config.yaml
n_experts: 64
experts_per_token: 4
d_expert: 32
moe_layers: [2, 3, 4, 5, 6, 7, 8]
router_score: "sigmoid"
normalize_top_k: false
balance_loss: 0.00488
vocab_size: 2048
tie_embeddings: false
lr: 0.00483
beta1: 0.95
beta2: 0.95
batch_tokens: 65536
dataset: "wikipedia_en"
Below are experts of layer 2 (counted from 0) of a mixture-of-experts language model. Rows are named router (the router's row for the expert), up (a neuron's input weights, with its number), down (a neuron's output weights, with its number) and show model dimensions 0-159. Each number is 50 + 12 x the weight over its row's rms, rounded and kept within 0 to 99.
Before each expert's rows: a language model's description of what the expert responds to. This comes from a sample of Wikipedia text that the model never trained on.

# expert 19
It responds to: Quotes, dates, brackets. Closing quote marks around titles, closing brackets in tables, month names, century digits 19 and 18, and commas in citations.
router:53 52 64 42 42 44 63 32 74 64 46 51 47 51 56 69 64 41 69 52 42 68 44 47 57 51 55 55 50 48 62 61 48 43 48 42 42 32 57 68 35 47 31 65 35 53 82 29 56 39 14 66 59 42 48 41 49 57 34 31 57 55 30 57 69 32 50 35 40 48 64 59 54 68 47 47 46 36 44 42 52 36 61 32 45 50 52 41 51 55 33 49 78 62 70 41 56 52 55 63 55 35 42 41 54 48 74 30 66 59 33 53 47 62 56 62 39 56 57 53 35 63 55 48 38 69 55 31 45 63 73 67 40 44 43 23 55 61 47 45 51 45 58 50 57 50 65 44 39 56 25 56 66 68 39 41 48 45 46 35
up2:64 57 37 55 57 58 55 33 49 54 33 53 52 51 48 71 41 54 45 28 32 79 59 38 42 49 59 56 39 38 52 54 58 61 55 41 30 41 52 56 71 51 54 49 40 37 71 56 46 26 25 42 52 46 45 58 51 29 46 48 48 71 37 51 64 25 55 42 34 27 58 61 40 73 36 47 31 34 40 58 56 43 71 55 41 65 41 61 37 73 41 60 56 47 62 38 49 64 53 49 56 59 37 54 67 53 58 31 53 51 31 33 65 53 67 44 55 46 57 28 57 51 58 47 33 55 30 41 30 51 72 36 44 29 46 67 40 58 61 46 55 36 52 54 36 58 52 44 54 43 47 36 43 67 37 65 69 59 43 72
down2:58 39 52 52 42 29 47 43 48 55 50 33 50 54 47 29 60 56 54 59 52 56 31 51 43 47 52 56 53 56 62 37 72 56 36 59 77 51 45 44 60 36 58 35 46 65 41 36 58 68 58 65 41 51 62 56 36 61 16 55 31 49 57 43 33 76 60 60 40 54 44 67 58 47 66 77 58 49 50 45 43 46 59 57 69 36 49 50 42 41 46 28 67 49 67 55 33 61 31 25 64 42 61 36 42 55 55 58 46 54 59 84 39 61 35 36 64 50 28 64 46 65 55 50 49 33 52 77 50 46 45 33 43 50 70 62 55 54 38 57 56 44 45 45 59 67 34 47 37 55 58 65 53 59 61 45 25 55 29 36

# expert 25
It responds to: Common content words. Frequent nouns and verbs after the, a or was, such as part, work, form, used, found, defeat, station.
router:42 64 37 44 56 53 54 30 60 59 26 47 34 59 38 69 61 39 60 70 58 67 36 46 66 53 40 60 54 40 25 66 57 34 61 50 25 36 60 58 25 45 26 47 38 56 64 51 60 29 71 61 51 37 40 49 73 46 44 37 31 59 43 45 36 65 40 46 32 59 48 52 68 61 47 33 30 67 41 64 61 33 70 42 60 57 54 59 43 59 70 53 37 54 58 48 50 48 54 53 59 57 46 37 83 40 49 38 43 51 63 44 59 39 40 50 26 46 40 47 50 59 41 57 31 43 26 29 60 54 66 67 49 66 42 51 55 62 46 58 59 51 54 39 57 31 62 52 38 61 39 51 60 59 49 48 47 66 60 56
up2:42 54 41 45 55 42 50 47 24 54 41 29 51 48 49 51 36 59 58 56 56 43 44 30 62 15 36 60 62 54 35 45 68 15 53 46 49 52 67 40 37 51 28 44 33 65 68 48 63 43 58 71 55 38 50 42 56 52 62 47 41 49 33 52 37 47 43 68 45 73 50 38 27 41 47 49 37 65 46 50 64 52 58 53 39 34 56 58 40 80 47 66 36 69 50 57 53 38 56 63 53 50 60 53 64 46 35 46 27 33 49 61 74 50 56 49 44 52 53 57 56 56 42 48 29 48 29 30 52 66 43 74 57 42 43 61 72 67 38 54 66 72 70 37 45 35 49 48 57 56 54 26 46 58 55 48 62 52 50 51
down2:67 46 40 38 36 62 43 66 64 37 52 69 57 39 45 51 39 36 37 27 33 60 56 62 48 91 47 48 41 43 65 58 35 67 46 35 64 50 47 37 66 59 49 63 33 53 39 47 49 48 42 30 61 73 59 65 55 50 50 53 58 39 57 53 59 33 62 35 45 47 44 52 49 47 50 39 66 53 48 49 42 52 61 48 49 40 35 62 53 42 23 50 53 31 31 62 45 44 33 35 64 30 42 39 51 50 70 33 26 56 54 38 39 70 65 51 56 57 49 28 39 57 47 70 44 52 67 52 53 38 69 54 67 68 54 46 54 37 55 48 41 60 30 63 64 62 47 52 20 73 44 41 59 59 59 58 50 39 68 45

# expert 17
It responds to: Verbs and function words. Auxiliaries, pronouns and function words in running prose, such as was, is, that, he, which; strongest on may in "may also refer to".
router:42 49 31 30 49 49 45 24 52 66 42 59 52 44 47 70 54 50 30 70 66 52 50 44 55 56 50 60 57 53 50 29 56 44 49 56 16 39 60 55 44 52 33 57 59 50 36 46 62 42 47 83 71 48 37 19 64 60 44 31 50 48 34 58 41 77 54 42 38 66 51 33 47 54 47 71 61 72 56 56 60 57 59 54 69 45 42 52 51 55 50 63 47 49 51 56 43 59 47 56 62 41 32 54 43 62 23 46 65 79 32 55 53 51 21 48 39 48 45 46 62 66 52 39 48 29 39 50 40 31 58 67 39 65 55 50 57 41 62 38 54 50 44 40 30 47 55 49 64 45 56 66 46 50 42 57 32 35 24 46
up3:29 62 73 36 53 40 32 30 38 38 28 44 48 58 47 47 66 57 42 50 60 38 60 43 36 59 44 63 52 52 46 43 47 46 55 53 57 74 46 51 64 48 55 66 47 22 27 54 44 52 41 73 60 41 49 62 57 21 54 28 57 59 61 32 60 63 55 45 48 74 72 37 54 84 48 64 48 46 51 48 30 53 50 24 62 29 65 39 42 54 27 55 41 54 55 45 46 39 51 67 48 52 52 43 60 63 47 60 56 53 47 34 40 31 41 43 52 41 59 70 55 63 61 44 54 32 43 42 45 37 48 66 53 61 30 59 29 27 39 48 59 36 41 45 78 41 40 49 45 54 61 53 45 54 48 42 51 43 64 68
down3:43 53 64 42 52 53 45 51 45 66 50 53 30 58 75 40 60 51 67 53 62 69 39 40 41 50 44 65 51 52 57 43 45 50 30 58 38 61 53 38 56 71 34 60 67 56 51 34 68 38 43 54 47 65 63 58 73 34 41 60 14 42 55 52 59 63 73 53 72 46 40 54 49 62 41 52 62 56 42 60 60 79 59 61 40 43 66 51 50 32 38 54 42 50 45 65 53 32 54 43 61 67 51 56 46 38 76 42 30 51 29 50 60 31 54 49 44 48 36 52 52 49 66 40 51 40 54 63 66 67 48 43 25 49 62 57 56 61 34 45 55 34 41 41 41 31 61 26 34 48 64 61 45 54 44 33 37 54 19 42